config.yaml
balance_loss: 0.0112
norm: "rmsnorm"
batch_tokens: [16384, 32768, 65536]
seq_len: 1024
steps: 6300
Below are experts of layer 4 (counted from 0) of a mixture-of-experts language model. Rows are named router (the router's row for the expert), up (a neuron's input weights, with its number) and show model dimensions 128-191. Each number is 50 + 12 x the weight over its row's rms, rounded and kept within 0 to 99.
Before each expert's rows: a language model's description of what the expert responds to. This comes from a sample of Wikipedia text that the model never trained on.

# expert 49
Description: Prepositions after verbs. Prepositions linking verbs or nouns to a following noun phrase, such as by, with, between, under, against, for.
router:61 46 33 56 55 50 48 58 36 44 42 26 45 43 71 51 31 46 27 56 46 66 37 51 61 49 56 57 45 42 43 58 29 44 38 45 41 53 49 46 51 56 58 51 32 22 47 52 73 47 44 53 76 62 58 58 58 52 66 39 47 65 75 34
up0:35 32 59 36 49 33 60 52 44 59 59 41 46 50 47 35 54 62 56 39 65 62 51 35 71 57 54 41 67 36 38 41 46 60 50 61 59 46 62 56 55 41 55 39 55 50 35 47 59 90 50 39 43 63 48 70 59 55 48 66 36 54 58 31
up1:55 38 63 18 60 34 63 40 46 71 55 56 35 48 40 37 40 52 57 49 52 56 45 49 65 53 51 43 65 38 52 48 15 59 49 56 42 68 50 45 50 32 32 63 48 57 47 43 53 61 49 43 40 46 49 55 52 60 51 51 51 48 48 60

# expert 60
Description: Prepositions and table pipes. Prepositions after nouns and verbs, such as of, to, for, with, against, including, plus table cell pipes; e.g., father of.
router:57 57 61 58 63 50 45 56 46 48 45 44 58 38 64 35 52 59 64 68 42 55 58 65 31 55 62 56 49 43 46 41 54 60 51 32 36 49 54 52 35 52 30 56 39 51 56 72 44 44 38 68 60 63 89 51 38 56 76 54 61 76 55 31
up0:61 64 55 43 71 47 56 61 56 62 48 26 58 41 49 50 51 81 48 72 55 35 43 55 51 39 69 62 50 30 49 23 40 49 60 38 45 44 36 72 51 53 53 60 57 51 50 64 44 48 62 63 38 45 49 57 44 49 62 49 69 53 30 57
up1:47 35 46 27 41 31 62 56 54 63 48 36 43 53 55 58 33 69 57 61 37 57 58 50 54 40 56 60 79 58 70 37 58 40 39 33 56 44 58 58 25 25 54 49 68 47 45 52 40 35 57 48 42 49 47 70 62 39 44 56 35 43 51 42

# expert 20
Description: Table headers, symbols. Column header words in wiki tables (Name, Type, Description), plus symbols like %, °, ±, and foreign name fragments.
router:63 56 41 32 48 60 37 49 47 50 20 37 39 71 24 53 69 37 46 46 36 54 77 59 69 45 68 67 42 44 51 49 42 28 41 44 60 48 39 48 53 54 63 42 35 41 45 69 54 52 69 56 57 42 71 69 79 51 38 22 54 42 43 43
up0:53 43 33 52 64 35 73 49 49 83 48 31 46 61 52 48 39 39 54 51 57 37 24 51 64 40 66 55 65 38 52 30 46 45 62 53 46 31 56 28 60 56 51 53 50 61 43 47 39 63 57 67 52 57 61 58 67 57 46 47 45 45 50 57
up1:54 39 61 47 39 25 63 53 41 46 50 39 49 58 51 21 40 45 38 34 63 52 25 47 61 64 41 46 56 37 36 83 53 65 75 52 68 61 76 53 36 49 51 55 61 44 42 54 40 54 49 32 50 35 63 47 56 66 47 58 57 39 69 56

# expert 4
Description: Name and number completions. Middle or final pieces of proper names (I-owa, Rub-y, Kap-il) and two-digit numbers in tables, such as 26, 28, 30.
router:54 51 43 52 41 53 53 63 35 63 49 43 35 46 27 54 44 31 62 38 47 58 54 53 48 39 56 41 36 53 69 52 34 49 46 67 57 60 52 53 53 51 57 32 57 29 44 48 58 49 44 53 47 52 62 59 69 45 40 54 50 62 40 44
up0:53 32 36 48 32 42 46 38 55 60 60 49 56 64 58 54 30 55 62 28 45 60 28 60 53 55 43 24 54 54 30 54 62 51 51 63 53 39 56 61 44 39 24 31 36 40 57 37 67 48 41 34 68 63 43 87 44 38 47 25 48 44 43 64
up1:50 40 47 67 47 24 68 41 61 55 43 45 31 35 33 44 40 41 50 61 44 50 40 45 50 40 38 52 52 35 54 65 34 45 63 34 40 50 22 49 26 42 59 48 55 45 48 51 52 37 60 43 72 29 68 74 68 54 36 52 49 33 43 46

# expert 56
Description: Verbs after subjects. Verbs and nouns right after a subject noun, like has, have, measures, include, titled, plus measurement units cm, kg, lb.
router:56 53 52 38 25 28 60 33 52 46 22 63 31 52 39 47 51 41 53 58 57 66 51 78 49 49 67 49 41 60 70 36 58 58 25 38 37 43 41 40 40 59 65 55 44 41 59 20 73 64 79 48 57 68 83 42 61 41 61 37 68 52 48 36
up0:43 45 52 51 49 35 63 56 51 71 54 46 67 49 36 37 46 52 41 43 56 35 36 24 52 68 32 58 50 29 46 47 33 30 58 36 42 55 55 55 41 37 65 35 52 42 33 37 38 52 48 44 46 63 51 53 59 51 42 62 36 45 57 41
up1:60 52 49 52 50 33 59 45 49 52 47 41 15 54 48 56 46 62 49 64 59 59 68 56 51 50 51 47 67 40 39 35 38 57 60 67 56 49 53 61 52 44 62 61 57 73 41 51 60 44 70 52 52 36 53 87 46 46 50 55 46 45 52 63

# expert 7
Description: Copulas and role "as". Linking and role verbs and "as" before a noun phrase, especially "plays as a midfielder"; also was, been, became, remained.
router:55 63 47 41 25 56 47 57 22 47 61 36 41 56 50 56 57 47 37 68 40 62 54 61 56 19 66 50 53 42 39 64 59 81 37 30 52 52 38 48 52 43 69 46 38 38 23 58 29 39 41 55 58 52 59 44 51 51 68 23 60 40 68 50
up0:66 61 55 41 41 64 63 30 72 43 45 36 38 47 53 63 36 57 73 62 39 53 62 59 60 32 29 52 61 25 47 33 32 76 53 44 58 37 65 66 48 36 61 85 38 66 54 44 61 35 73 48 57 38 52 55 42 53 50 68 17 68 77 55
up1:50 51 40 46 56 40 78 29 29 66 45 49 40 59 38 53 48 50 46 66 57 69 51 56 65 33 53 39 77 17 25 56 41 61 47 62 77 42 53 43 61 33 54 80 45 70 52 43 51 30 66 53 52 45 39 48 43 64 46 58 43 34 66 63

# expert 14
Description: Negation and speech verbs. Mostly not after did or could, plus reporting and past verbs like said, stated, agreed, and name-piece endings.
router:60 52 49 29 42 59 47 41 37 61 35 37 45 56 28 40 41 39 55 69 47 50 49 38 54 30 41 62 40 60 56 16 49 50 41 66 57 46 35 48 54 56 55 43 41 55 41 35 45 48 47 52 75 59 58 49 47 68 43 52 50 48 33 55
up0:41 46 43 47 45 48 36 53 46 67 52 46 52 43 49 48 44 55 56 40 68 47 59 50 28 42 34 60 60 33 47 45 47 46 50 54 64 38 55 71 47 41 44 41 56 53 39 60 49 35 55 51 39 42 33 51 45 84 45 59 36 48 48 58
up1:40 52 51 27 44 40 70 64 40 62 43 57 44 41 63 26 46 54 40 59 57 68 33 42 54 32 78 66 66 46 38 56 56 54 68 35 50 28 59 42 45 54 43 52 48 68 48 62 50 31 51 44 55 63 61 40 59 47 33 51 62 55 55 33